From a checkpoint of a small mixture-of-experts model trained on Wikipedia: 64 experts in each of 11 layers, a variant of Adam for the experts.
Below are experts of layer 4 (counted from 0) of a mixture-of-experts language model. Rows are named router (the router's row for the expert), gate (a neuron's input weights, with its number), up (a neuron's input weights, with its number), down (a neuron's output weights, with its number) and show model dimensions 0-191. Each number is 128 + 32 x the weight over its row's rms, rounded and kept within 0 to 255. Numbers have three digits each.
After each expert's rows: "comes before" lists some tokens at least twice as common just after its tokens as in all text. This comes from a sample of Wikipedia text that the model never trained on. Tokens count by the router's weight.

# expert 63
router:131112158141139106124128061117129119200096088121117169088113068125123106093146112159094148123124186125203101116117141128100104108123149156103124149173177128084124150100092138121179149139163150158127134117114145087134131174153165115122087125095103186112116121092084127127078132188123103100103141179144195183069130090140150148112113140162195103156127103123065127127118182073073085092138170147163134128182153130136174123165131159078082132157152158117198117068187081118136105107068136154123145174164080150145166097134127128115186129159102114139099140193096093192142207157093155149
gate0:164104084096116097072171119159111067087119125123103116071198105153026129144160160076077155136168080131151100130163118089133180157139121105116205153097134157108114131162127109123077144139142129115097084163160106145158134149143184126087192173100134129117078121174136092156123110084169149117135168118064157104134088159116175086072130175116139113135120194073139072129177146136154113118151131107091110106125117172137132111155123151154121129146073151102100141121159088097104093129096163121109096145126126086110135161175137073121142168113124079096166157187159242114146110153150135105
up0:076138098106128042149126120164136138093132135104128111064144087148041092165169109087129156137149125145149127103116101154136174128150095158143135153122181114118143144140107089090117142131114139147108125162146110126124134147109084149007073213113162136133095140102137107153110099171142172140132178145106137115095089135143169085069109145152165139144172155077121097128158171088166134137129123095132088118142125160145158100166148160124156093098114124155203113105182061136179165085115137122144183091082098090108084098109148095165127108174115051171193122179111184115163165166117130104
down0:203120151246131125164104088119060171154060119129180108080115076126078102137201113106117129125131171121137089143132183129157119183101144183099141091156107152088080116151110116187099140159090155153139119134098068186162128097082122125085165128151141169144103088135103112128082126073117117136141175074115115094147097129150115136120075154132131121142097172107175136124095095090097130193126095111119149127132142064167138159120140116073105042181128103167124103099140113165109151154105112129132085113102140178125157126127125122089193142098072148103090194128138151123152126153127087116
comes before: " |", " –", "th", " March", " May", " July"

# expert 61
router:180147195114143158104154121139093099084172176094170155131156185136119140152122113113144152178098142199138138112078106123109187121160145098127177176124118159166101174129119111152137118174170100158126109125143141122203106147067126173131149092134136092112150159124107090082064142168142094142187100125136111091133149165052097128111125133149098085147118185169151162150098137106153138074113127119134108123126087136149117106105081146091105196067157149149120088073102100162171164091082098139140147100058146054113121182185132129103135184103090123163090125132109078092093099075074101120
gate1:134078131086162129129080092188093127133137129150138109157110160032164107134111082064121139122099141168143107136078090170150096160109127150121131088168095091097107079124133128116065140108124112130142142103121092151136097133102110164146151114107117197162158064195110121173155152107135070145157091165078128136136111166093154137148189125141108103146113145168119090113197138128146125151121150099156178128159128204210107169144097143093048098106152175128153132156126155067153174121177074145070149051141072135134142088113184166172109131169137153140123164121092137131130112100136176138
up1:178127115185139091144158161140089084176139090100156087096072147139160140074161149123095162147162136153145105165163141076101095205133067117145143161126122157116118097143165092155162075147138070126104191172100101122141144130146123148179130074078135100163130151130116152089082154135132183156155166165119111118138145095187120217118125191149176102068113086090146084164134173072180112141107097158116111093115139096136112150185133075186133076120120179097074078129137105131130100158149142096108118128122110103089079167182073134113087120156137127089180119155076130128125149129119142109
down1:092089127131139115117148097133094120086155117113131130101120135137117139105105082131028166049121130102162083106082111116128129155097119132085084148139092142128119140136120143110122120092105143073192153066151146123104158160149131149109164126128147171087125182082136149135168123108095116116134100142170134127069136143125155200071132155141202092077189178166077123068137147106105180122185161084162100183170153165119175156108103161142057115107121106096101127191098079148085133146132180129146089130139100074142094141155166110113125127123110109136152107171185060076183144166186110154
comes before: "s", "ing", ".", ",", "ed", " and"

# expert 51
router:196127076172131179084169057210079148142166151120089109118090115091128152188089209120102178155170148119118135127156186148083197136162115086175126113114122122080095156130128115121103149155153125155123208132078117172133133154183110097132116179150156129152101050163111130141117130166106089121142171126086106127102119160159097117160191117131107141100142072166150110090114168112118124142144150073177168110169142182084128146167111129111101128121140111150157118139107120135107135179146104160100090135128068107153159123124124081156177144139140119169068132162144202113098183116077147123
gate1:148055107090162104136090141202063152147194175144106066165146093057096149131100132139129105131158135171153069131164138141108105120129102111136118121122149140133105125109140137100139083124143105162092169166107087187141092135096139094184152116147092116133098100192125141151146187196135092070102172122121101144136105198129147136160102198084162083158110135139151097095154128155108105061124183137161137117172187154153064118164110135110144110185153158113072102120109150123129188102137103142085075105146101123177113148119082174111124139144183121123137152152071179154152154099186106147
up1:179113125156145050125101131110091129186125154126129121101138131083122133070177138099149141128175142142121085183165112135147135194155091136141110174153178215112102105092082099101109110170100102154128148196144095140141166113081141181178108092087077134116146128124133185064115125088129164131132130164036161134153150142085135154106141152104101096129070115100145095152117183102165092093121140146130166134181138080135075118144089095090113085099142127123125064120134096096159128147133152106103077065092145130087126187149148188040106143108116153132158119136107150138092112050127121151
down1:077009148125144037104119166150088090091159115162111165177137116164199130131133085150148161096161145106151130075117142145138150132082128161096125141132133121114112129126162120130155098088105095102163134119159195124169075136062107158114108140114167136095159073145150121093130152126130114053127135148094202129130140126081188143133121137119128115119134189157089074080147126154064153151126118140129132134148122179098143113141116092104099164096111110109100060119126157132119088080151110135200164091126096094149142095105178137156096081100082072144152127155102098112217127166179101142
comes before: ",", ".", " and", " in", "'", " ("

# expert 8
router:113100108135143141179151154125107155144093168160150143115110124051120135139133156090078121144077131111144134106081075116104087103142169129163103140136166148110110134128111078088114101185128155122075152097148086182144115125162151171132130109102111152163145143106094229138114142072134208194088129149115128155095112161117183147169106145155127109099149129130081130155152039168141137111163132140127135136055130094104123173102130095163164128127134127135170132154081121167124149132121147199055126098101158139131192126095159208109125136051151187072168164130173171082097126140162112178
gate1:135087171142120053135127156181077079168129106113054133184131143105150121086085141096173119110100110199152125139093129134079080112144112121110128093101116152055072162112098162089141082130168096091207151110086117161157135158087154104174148142142124098106125079128169073181146155115159092077126208168079160128109088176134104141137153148137102091176114194117116096128166139088110093134078160086183159132176177143138124141204151085088128087118093126114153125129109142113118129113142133079104125086137124149157105124179131160115124116156134107168143093104055151126163163122145110100
up1:135111127177097058121139148118104065141148112102142135123086149127120141114157133100107159146188136132118117130157128167126124171131126146070153124113134158154103103123099105186106127141075174099121195181117084133139154167144094132154133074131098137094115090164130191142081152177079135169103162126096103106130161075088165150064133113108139142000071086069143131148100178087205125089168117107155160102177153120139122132158134084127159133131153140056096127090143088053141128114093092090113092095081114107118088139149100152078108131134071159123141096094095111115113161186109157111
down1:038075176140183096121138138145125072065104139119102099145157112146106116169093113091097152068173160095108120130139077106133095172146125142094091127100134125158147099092154110119138140122099080114175121105115129135110135052083134131161124124113174148185164138122103176131101120146123135107162156124134110141074112136123137162106092137114096126091104173162099003116192138163087125090138147157111095162152238163128151139093125118102099165119125193151166091118139111130155112042147147145234138084154098089129137142136119155119138127084135107135161117141104064106143117149160127105
comes before: "==", "===", "The", "In", "|", "On"

# expert 43
router:162086160122085129149169130114140082141069154110114124124191136129104160131160083120099118071127129069100132126157100161092146158100158204161158117166156104089176146127140181086142094163088205114100105143148157122100143067097053118123108148119124130148092193111128084115131113111082117117128177127048129147142163155139143075133076171130132129133138087168105128119123141086182190140149132099146118053106091167103132127126192106136120123200114137101122094061151093097120109162116066149066190101096110155180150109156152149122137072124171143170101122068157129115166125077123127119
gate1:158097173080146095105102161186101099128165089083094110177097141109101094112138102123094153097122155217160092115066148116126060134116124104116094115173143094074093159169121160117105112124133065154138122143107104208108174150070113101135116172108123062094138100163166106159088128139132110089131111155099116141127071192106131113137139156158158099120101165104106079111184168084071150143103104104139163169197139144154139198171064143124111069091136117112103134150092091156141196095167074116120120074092113155143138097099130128075123135094106123141126124146082177081160117090134137118
up1:168163118146129045107066128148116143118184133128128114175085101076098160193155172095125114161223156140123072199161165061133114153132109127131136117112140130145109054138142084128105163178079083118082155171187095148127162095159112154140082080119131181166128107166114170105113132173155171156127163147126112107102146112120123146146155146126111135077104116105159132168110156090138110081169181136166154141116181121189117075194075117106156119135150163097137090131152048069126114132083105148118125111122165079093143082153129176128133161172086078110108146132089142124128137142131091129
down1:083060162155164057115123122143088102118154089131113170158109166131128154186116167186096174110125149144163141151183112088112079130058135153092133183125108102084107149116157125128124129111126126140169162080134127094128152106117130142123129109155209165150080083087153127128105142120164134110075132123099125184141154135103132159151100123100083138140082128163072056097148162122120139111167175157097118205187168166102172165117100156076110188115145151077108082114146082101136139078137126099131127077096124088134140111099095133145113080125105107150200095184108033152185128137131112160
comes before: "s", "born", "R", " born", "S", "C"

# expert 58
router:177116063139127192123107116110071103099124141106213119083137116122142137131174151153081110116151132109132158142126124160123116090176099130126074115172087094117072107035157126084088135127163116103095100147162158151126172118131049115175154119115109170127136103188155123187177139182118088157129135126125120187123115150173122137187111149145099122137137128145110152170152087122127194146164178117097116137169095131130153166128124156106115129128140119102147171110138143092106046098148103109135117120182156102191097169101134129152136083198189167123105196040109183132121130142093137182
gate0:148121124093162119097157121168138131098133139117128109084156148126092091131131133132055168121118077116139185184156085080101149137082103055144180094096096197119128176103164109089153172077155133125104116103174162080139106117089204108105180143095087162142125129149171133128155145093140118133140143092114098085183073146112099111120130137105118196099125139107145100110118098179094086117122115098096067107099111149123143134106140192104108133171077148109112129137152113080093065147109130116121088075157148113129132106170139096089172121189159136121175152186194162181103027145143145174
up0:078126166074167082126111166130169161093149110116173063083072109137104116132142080135074155105132138142157145164220105155136176098132112098148153145069131154150161143114151080141121128104132154126099102096142142123078097102138121119042076168130150132086145122091186165161176159150142138141141168128124090149090079131105148114099129097126147137121150120142086124098101133143130147101019121139165087162125129129134111169126140200111130102131108137112140110103120105124111213109044064145166101043156108090112146096112083106164127103214138124136178112167134160153160088140125099134
down0:156172084151181178203181104132158116133070134134177108150133127123100101077137085126125085126141150093095120161118162102134137134112114171095139099123110124168030151126131132133120173141084144152140124136160073201151161083088116144112137132138159186217103128133128122154114064095093118132175143056204061101143103126123171128120144123154136139133132131117116168113119048166144127148165143147176113137124086079100143118193135156074157143122169103162161091137139122107151158129112092106091212132094095136129126113177132104114151123128099098053071170137150187096178111136118112130
comes before: " |", " 0", " 1", " ", " 2", " 3"

# expert 24
router:076142113137141149114135123149141135149084128108084124096154101087152165143051135109118086161085159098124138182138163176117103077076179067120172163134164153093147129134121161144142117122104190100129163148162071076113090126185120082178130118170056163143159194122150100086190124137123124127060159116120114126126135096134103156080161172120112116079137135151083110131092134113136111081158077140109176136093159103131152151118136100122131139149038115141103109062153136134146145166165135137122146188107070150087187125100115095123175170083165161103070181210091164111115111115156135110
gate1:176099088092127140105102160186111124163167142114166096168061136040075165120067121107119069106151170183133100135095135143121109106119051122131098078088107177066094127098114102091131090137128081093141174111128132172113166061098132125164130109136127103121116108096146068154180140168132146096139098167121124130109073191094096095150067158140123110110161104136145093088163152143125142124168162094122156101135195124173087147177035092147149099070114137141098155130120155118125152133153091081085144135116106122161158168088098159079124143112161116143172119129095194142096149082121130151
up1:171144073158098117133065158123103089156182160140173119126097142101103134122177149131199127134201115183120135147142162168129111182133074121142130105090183179145071137087070057135121112125080109109172160152175095142141141106097156157161136057127110121105149129096165104081127092154106201127136126096050103099112112105108116079121073155102138084082113123120143097107106142091110136072186105139118106149109132090157113080178110092143147157150135169137133131106120162086111095130142098093068127152082137098083140214118148181099124147145127142145169107154075151179085146087109101094
down1:111075134168158083148109082127094136074096117111118112122133106140157095141134102144114084030164088144132180128115178178157078161126165099125123091086117109134126116088191147085144094102111123100114096081100173141091076103103136152097112151152155222131070154133149134137111155093165120104090117153136148094081173185100139190136146147132089076153175148173098097151175110166159090095147112139094067204113143173105170104134102180169089098125122188182122090188126098170157093055126126142134142090138156120139106147105163134149071111154133121103147125112155089130162145140161112134
comes before: "\n", " the", "The", "==", "In", " he"

# expert 31
router:185141138143139154164151082169133140053184099082071122096099153067084139166089137105108148152154112140215125139152121118099080098143152057137094153119119169135189150161174089132196072126151082121110173131085113158063074062138113119184110117167104097152101122134116085142076091115129103112143132095149112073125093116111141121138096089077111114126098136167097093069112076159074164113059113118120109146070175157095110121149164159166157143140094115130140129188093099099122134123157118108089102168128167114095095159119153113112108092107097069104163100100144157173133130137158106104
gate1:155084135120162118098131140190098118143118133109144135197104092079109153094128129120147109127101153165125070078149190176092057158127092114094125121147112179103135120065124136124122141097156122100116160111119157182137105133119116140166133158184135109115048151138131061168130182159116098097140133087080099158090069193131130174151122123059106120138142145173143125102170118119141137096083136167154208153178157182176091137195090118096072095084146106135056120142118114142125176133184106090090136058156130110175109140108122136100106142172147101146150110124135083104162142071176165105
up1:154126125171136061144127132061095121168135143111103124075141125126131144120154142129152126136169112132130107210129072097140146157152133093120135187129161140133120106169064081139101097110110127149158168205140120166131145145092075208148105061139042153169148118120140195065136129094148125143105117136081156146155119121116143122112135165146101103163110100124155120164097144113157063070154147122211150077139159146164104086159064108118090066139108093072118075092154098059144080100103124084105075135116101074062137126137127155114106139086132146149152171118061140137139094126127109127
down1:059049166152141055120134144116145082073156085107111129168139140119157155112113065147105145073097095136134145113094138127168093107126138101127143137132113114160112143110149149094109109092176115107134106105143180153077109096082057156105095145056092132139136135099133121119159141068123129122164102126086093080155144123131189123121168129074142096176116154170057047112160093208153107114128109111101122214147137122064104143160160129120148182111079131109098098126147125090137080109096158139140132100179100172105147105128191137148088080088082124133146075173137119139179163131187126126
comes before: " of", ".", ",", " was", " is", "'"

# expert 40
router:144146073138106096149092155066180141099106135156119087150166136107105127130188088109147096138185147091142077117068171150107158110187152101124217155131131112136088066110100100121146165111102165130119104102081180109102110127189150149179114124130128063128126158109149135118124198159124149118124152120155179120200092150050189138059145109142120096140074156154166128101117131099099150141118107158064087117174103104147166046149126127143154156110101107131125156098136125131138141142115048082166097139096111126083078178165110103159093109166112106134080136175124160101164114102112172102
gate0:093101125074168108065109097154152113143118163096119077088173078145057117107149112139064193087147092108130149150095093107139113201112099098114166169065123149137096126147108076137143173129128082118071070155104143142144091116121137108110198114109174109122080122151154103146147183097118103117167171115167161074159109149102143077147098196085112181057106139141123098060163073130109108129185134110120093108153111182123149149102171180145067128124067186159130149095109145101116128092087135105126118128149100135115131155116152100109175134141131119143173174113154199162127116123156133158
up0:130161118108109065157132121124127159120128138097130146086075082117087117143113088093135174053131125132099141185172085168161152128151063112085139110088126098135158101105168098160129138093137134077136131148090132059143084051150051094066090164138166104150086082151159118128141112184135091138148174131140139145116113192120135089074166135087137162067135111154110118064128164142158128155074158066172089124111133138098104141075173174160135115127086133202134118169157102105180148115111142137135153071149090090105109134109134114195142146172116107130192135135115183168124101172102105141
down0:159159166182138168135157135101130143169098158110132104112147118167143157136168083160119138153107141134180088202173100114139125174158095101146132129156087147166063111100123123196170091114115172182118134129127094187191140109065127154141114151145169116154159068139101056173116132092094158096180134039108097126104098133135140123093126152105113152115095181071116150130165102149125101084134130046193140134150099137157178191136158193057105123124068129149147127153167100120197133106138103148144158117096129106115170118115092121102104103114143107122131177179161169144116161192140114119
comes before: "|", "-", "\n", "|---|---|", "|---|---|---|", "|---|"

# expert 42
router:114125071155156080161147165136157082066093098135140133084137175184096131119127108216133118081110111105176118103140097089097150201110147146069158133105160161094184214110184177185085060150153142104133083072175143119139115152096121137075117155093148098148103157182083171110175116120116131090102098173133173122106124125152123117137119093156126135200094122129083105113120140123131097050117098154126110150103119132053098138150178075178096125143140134158154071090106091077095120128142137119138158126111169181181095126151113118138174116151148141189125166107118134159119121112108122144
gate0:129079097127141134102121131148102122075158167148087128081179101118083093086157107096086161071115068143168146119147118094108090120131131080112179128157111143112096130159121077151154132081173175149105108157131132088164124157161219108146176176141142111135116119161129139133128174061142095145136136074051142118135087181149111124100171153121121193118113177181089087126151061126184112141153097153100112152085193140142127148112152160115121147144054169146101103141143135064123117140085165096095114159131158096146101175107154064158147098127165150146129200186156146116156093185150160158
up0:085121134089120049121136140164150154132126184078151091076127064129073110176139072108114163098115148158144155120147106163210195153140082144107144112117156115134119121145124134129114138122130153119083089094123114074104123130102094071137073241089188173108068130149146123124109159115144143097167140127121111113124145162112121076134183119117107098141190138102126166062123194158193141164072146086199103106145167158115113073106132164155157103106125154167118106145175101124118189114082119127106222107120119119147078107085102099173160095133121105132145147128127150128104101132126106123
down0:156134145236161132162115083154054126118051160128129120097098167103113184123164107145129151126115182146137117153129099110181125181117139131119129136107133094130024140089139114168113136141165134176122041131154080157122130116075160135134093113153197204162066099057118158192101121118068112102136175091123102048133085148144080121093143150111132136070139117168129115126128106091108140123138127096160133205150092199115127111135127135085087075167112138103116117092183143148137180130090098157115149128118153156150166135149113083103123106114086129142144152135145107108136116106148146124
comes before: " |", " a", " not", " be", "·", " also"

# expert 59
router:158074100169128122113131091127090078092121094158073087132076111140125110060111160117119101119183153119093100170122146146088101100050187182079133098121085142099140119140156164147075161126156131157134121077090118144133139085062107123208111180161147126085177106155090061151109113133186172099165154100141089125160117151126078128144127144165107095172110132095136150084075135101075179084172118158120132120107164111053149148115074097084115092126107165122073119113186117076120116109127093129172170181130137154112075060095126129139121134113112172075152137140118094088126128146134140111
gate2:104171112101117101139166106129131147073163110168171097117120103130157122169161064168138107116125140232122138173111185135114164102132059137118107105150108137117076131129167134118201090098066157152092090137162116123096171187151157122096126165107116100135127115114166165120109132094149054166149121189161055200112078095128117138071152112136125073121147096180124071097121114114145147127076078176097140147149140152180157123075165144116139161153060197149105133083164119100121178145124151121120102154132146169137070146130119102140118083125109120126140142147103185102180084116069124121
up2:112119146135118116141096155145169150128123085118127116177103105108134099050159131082095134167045117089158112101165101165146062122092142121180204159098149099145125129071111114108119074169100114085136116144133162207091170138127152139128161072159143163085080131133066171186150124103050185100048125098159126136119144159108170104151126140103124151133103184090112106129151123142153126096109172152163117109137079098134166146206122098102186135127167093146185125155112116154118122117152091112194138108090093156114169145169129154071180167140140095129142073135163111143134118109195119138
down2:137134147121180184128132086173079099140112124124126085131174115140167160140137130122119190157050091109184122132172130167138136094057111132137093126085111117133130140126147118152149133159165146136181127158075124149142137126173170096074135193102149137117152093175069154169125095102090128086128151092095162109107066095135150094188136110059194133164139153122187159079160093194140129136081114097116055083115101109121137122157105131167169082120112157093130142112081128076165101105126059182176116133081122093147141118152135157091123104109156165128131143133177102110051126096168114192
comes before: " |", "|", ";", " m", "3", "2"

# expert 54
router:098097182144097141158096124182146128153100139243104145130146145116135139124099080094109120091112066101127136112088115136110120114123122178089126117151097157073144177083113153130099091160098178149096146143117090129093112148105101141151123126159109104134076156119124052146138172158085112158133130118147169041123100142138148106167078137054070113118198160094146143153142125201107162194173167142109127116132142076116128174163201161111118168141119074116114098140148148144086113069119136097140114196152127143111177129137154100129177114165192139117116042123149156123125144129165079098
gate2:119104148114169093122124131110060127101133125161166097099178114121110113161184101163091151148120174161184164128126137117093115076143108106125086128183088173138085149102159119138129152152148110153098148125163140174112169139155119140183140168121115093120100126073175120096143124123099102104180142213145080103129095071130068140152133102188097140157136138122154085034134117138112107089111117194141111136136145129156140150121173198106110096078112210097082126085162135107161127140075116192164137164099108149152075132119130096145156088155156083063153134118135206079121085110060144133
up2:111137151140134118187119144147116124132167083184130163153072127143154110131125121092142100166057150153088109113160113140118129128161158111142152143070115109055141138073146153148054116180123123142118186060136162153089099153155126113212152107114119153157092137059061113175125121106134162115126129137181088096170173144133220066176131128163153114128153181091114116087121132091108139170152139127144132085061143098184121167189140144100139146170149144070201119132107097156145092100120103172152126118114080117081158160134139122157109110137108101122156106130129111105104124113224128189
down2:120098151115141140133155179115148125106151147125117137092084155153116074152090096113126136154096119069135185101147102154092136072122088113198089144117155130143149115109108074118116145137092119177084128119075111108173097119104127139134117231136136104174127107113135102126118182161138118052123142121148154126122119119108139043170129107099170143074079085048157133084116100172111156128051113067057075115112124097122175141137124203085150089079114187114103182099097123128148119115086184152117154086086116136142150106116062138165162110127163144114112128140187176103083133132137177138
comes before: " the", " |", " a", " his", " an", " age"

# expert 62
router:188082143147120132118149115079109085135162119145116089089138113161105103158155130128145172135090144115177103110082152111132175120138086105072114121091131132128055101077167131214066125141149098133122131100103118135120117175124101102170095135106150124124133130142140184180085097132107097129186112065177065091173118097158134154146160152099104125153096130098197127162182112066133099117134087121175078114059098158153101113108109090166162129129124119134151135125118105113092110098102094200099194109142123073059132131173128149121107156163118026083121154135170129185145066141113121163
gate2:111149139092133136083139120118119174106145203168188104164116125047072141129137121094104087112122189149112146122122173125138084068122088106130128095118097138185148165109136067090173128125137155113162159168182113135185153084161162127091143134121148092119136076092147121083126091135123113156156115163146051161118083116157095182152149100188150119078132123162130100096159111121133119096099099181062099138159138156157153197126114123150133119165100195158117127078160125078098181112135205148174105093101099164142115131128102139160140163162155180100072169191138171154118078160098124122
up2:149115106111100112182115118158121105150149057145078152182116087143187107059141111103120117124109105115139128133176104151152127162148165140148221159134162155091100126065077171150138165131123146128132110099113161167089109140067122154179138050146120155115094181109062158132177156121101113089099107142134137117153161209119142065099146150111156153165128147107116109089082104148110138147127161122133124100105138125122118159158169132105152164054145067099135188157080123130170121129129071077134113156079094106133167142121103131090151096117077099144198063124121088122100135081193161070
down2:094059155102141152106175122154108104079128094113159093116128105123141111095091129056119143112074091121149131157140122191091152110124089132142057130140086164125149124121097055193166139128154137120145155123086122124179096144105132128107092120114152142141163136168108138103165184082108066179163171160139156115088078144120153088160122180066128120177059152086169154081142122142104177115113111086124119102119144067194150181110113138069105073113105196143123146127112113146131083124112091154142172112086130051170132106117116130120162123139117140135181053151173121118060105132139185091
comes before: " |", ")", " km", " (", " m", " mi"

# expert 10
router:205098101160118108133155130065136189170099142113172133134101080122137174148097196166109109120150173095140102143111105184140136071097143112110112142140087129057122109165098177125094118117157159138172086165111151098172163154149188162139140133130135147160049182157136139187080152146123133172140174119134097140189123149095135135125107107127096126132111147104143160172107131127058090124082158096141149124084193112164106184113171142175177201148151185146140161137131152167137154150085158159112168145095118194108142147098079152092112128072129146168138139115153205101168137097148109091
gate0:142115115096148141081120063145143088091084108154112096144196128121082124113190141105053164096088103115197152143107135094138136148153122069118171135061125137124080176133122133199150179160154143133065114126163147132159096109117142132102197140105099152146121141158097170130106165087129093089156135152061163141115092112106119116081167100089157144137122187118146088117136106174144064134167155125115136088141172180104136114114148181128092138155095183133112166140053152097129130104102181121118049147158109119136143144150178080150169105165110079133175185176139129124199098121086116139
up0:103137115103119057167121121155154174054101158152113103086135108135132111170145077134102171076129156147174196162142114208131137135118115130136099138071112150147108136121136070112153129150142134160097101098130124113113125087085066116063113195113160160072112152148158111072136126114128160097139176127113159199086135150145174129118153151105207175167129165120129115164132154153156098152042164131184104129123156103139135139106137181136143061148080120169154090150102104112178209090095123129166164087128134124175143111111150123149177104131179100165198112170089166102121148153096121119
down0:215142123137218201179161120102136101122097137114153159129138106106131111163181134141100099141130154167149111123122160109201116116144143099119140127151107154168162160141143099146124172147187140173153119148151104180134145114096081133092146135195172134204123071149141129191084116081127083100093164088101062102138090156168081116129169083136123170138124112112125166061182105148110107131152185095106135145159177113174140132123142197131143162164151178148159091128137100127137128138146109146105173120084157142182117076159107168082159110079159114117135143209141165123150154106100074099
comes before: "\n", " The", " He", " In", " and", " It"

# expert 0
router:070175106116091125098143178149157201083124168161140123094099133108123143155105113089093136099135178093144124083147135143078141121096074137115106064045102192123151107095094105119166092121135134081131141151111109057100124161102143114085151100133096093105128145118175116131136175191109159121125102161157112150151181150125125142189181165119144133138151159132144162096120090174159163153131091149143131108110118094098118186081092094109136057101090123173099117088121134138058119160108147134163176181140146120102100050101102116127105151178197069066102118113060127190116118088137125123
gate1:149079144133135106133079132167134123135199105102118142142145159018141144142122178104130104069118161196139113175120160135103059164103062131164068096123085175157124097145102084141146127133088094114165172154113132178121118101075147187138109121138101114155084101137102116178117096084130135111096085162173108118148119177142149189175111153135106121133149148180138114125137153126120106095142184103151142133226179158162126150172108108079097062120111123135143111139117139088122161096147094117106148086158068115168148123071151120084090073112142078112161093137092163156107138168170134073
up1:150141087148155081158112120152147135153170113118131181099113112124122137153124160136134144139187145087134072158139163101083088180129098160147159144098161163160146051097117030143172109117092113104086172185153092152130176120131104161148089067148111161158145185131155159135113127062119183117098152136092127134108124107139163148147095188141136117079120135129131101174065122063118042063146149125164126100137155071143081125131106059113135077117117164106105104116140101096093110142099178113125169111155080151106109159134120124031080136095131063110107143167089109176126117106110104105
down1:134083086123194091147159084115137099126157118130124162125152124149100100106129122158095138064134101123147103081076167126142121087103152145098162123110093073117169184100150154129137139122074107128129103119106136106027133165145104112137127148141182153155107133138092138173133101137122150096115118150134138046150162184131127118142115148153093063149132199180044133089160047157072196148151127144159056119138076127048142170066082120094161159120169137124096133120139121104182096106141135133155074089101154139085113151106111180150144127118116147163133132152144148133175117151147036122
comes before: "\n", "==", "The", "===", "|", "In"

# expert 38
router:110082153094165128168170135106094118118130145210162150112157145167139130122108127174170077116152119109145097192118193171181137157130111182092145189126115188139120089178152079168147080147112117116094131148119199088152164130100110180158102140100157157191096136132177091158165137118134126160124127157180081082096086167136095144059139142169178131171104139153136107122086086087137094137092094176097155148095104081099120143089087163127119117148136070144138137126196125099090177138091135180142135084113128150168118120130098147115118081162109147167111108145208169165142162175095153152
gate1:161081166137157118107118081156080054128153113077079081172102121134095112131136112120107117091112118192119142149072046111140039134125095094110120088139104127111066138152127102097084144135152139074189130129094113109136097103117156068132145192153177099133130106170059123127139117167165066060199151068106135194156089187135126130181165108093110101151157164165120151085180136112131140079115155119171161108177123156112121164107159141109104097080118169132113102138128159117163137112154109124070130080116090106150118130102144075151140181150142144127123130118111137136104095109181172083
up1:194057157197146053133141111105037081128102142079125155085113148133106141140133152109145096077209117108166122201119130120104115187101120150072122148167167143138093108136095087165084138140153108117132154161150112127143176117092103123136105106158131140146127180181105143107128096136160107106152192123099169148157113171144138148131103151110090120117080111150132136109103154084154123054112129171153149100166163138136101109160144078151125130123154118112125128083160089057121094147101122109040139052102105098081088196094180154112130171126086157120170100109139126164118152128106150061
down1:113114178138144103174124112172096094128136131082124154097143142107170103132114096190106173076192187133123154137107158085138166131092131159148129106109124136145086127027144130149121133045147086115168111061146123116111123137137165067149105150174187178095123094158156163132121078163141126074153126138139138089168150173112154115113078165130089121137133131161134106080144154162107168110121151118175117191215056200145144091129124127123102156144201173084130099123183110111098137073156092099143129110111145114107183171160118103113076118079139118170138113156109114111127072169161103132
comes before: "-", "\n", " ", "|", " The", " \""

# expert 25
router:138188203119116136156175161152128186091142106107053147140134183155123189161070122108053159143151102154147157118088103094108068129183153119107086156179119186137175135106072098080129135148167089157171128128124168120108147124118135104092117110125148111125117128082114126117144095144142092140141175117135152094112067137122092100064120119141140124152170064147117158134119177073101152114096134107144111142144136117146154168122112151082195151106099136100181181169069093122102060116118164105150155164103185077134109118213092106121115166079064096093130127155110094134070118096117143100
gate1:108116139140162127115063097219099111172140134094112111105059150064117090046125082141113148162140135159117091187134118140072049105096129110124138130181068177070075117120154131145115112151156101117140189109099145185132050123088139141130127091169086126193069083118112116175095132140138137101130058089119112164069077158112122163119136101114133150112125129156129114106162142174136159114122160112118160180110160113105146165215137133084119057102125133123096124151072113123099154108150142124063073092124130089162128142120153152124144156107149097096120123098125128112149167086175154123
up1:138148126171157089122135140105140115151133131104102106059156125139070145088138075154160163134166112107126070182132146121176090178187124116120118161134119160124087046139098096148120120135103113141101135212148110145128167127107133168191157116145074112174160111114100188080142139112128118156130161122056115164126118134104083141127148146138102033089111119067124174151111140177159085091109112125179120133151161119177066117172138097126116105125100111108063104153148066089165074094103175093111133137126134134038150205136149171086132171107136145101135133152094157138121182096102079133
down1:061050152132184063105147152131089123088141081108122116109161163136156081091086072144143106094192125139142121130123118158173141147123131133139159145117053151115085142116145102156102067051158087100135134072120144134139136148056099101141168131072169159081100142101121142127106162115118163084190089203107149078094144133127144128093146207115159078102115169155048141115130081200093145109131118128105111160137166108165108180134134112108143197138091107107077127113183119119155104125147142147161163137146075132093112106140185169162090120100121112113147106157103115095137116162172116114
comes before: " of", ".", "s", " to", " in", " for"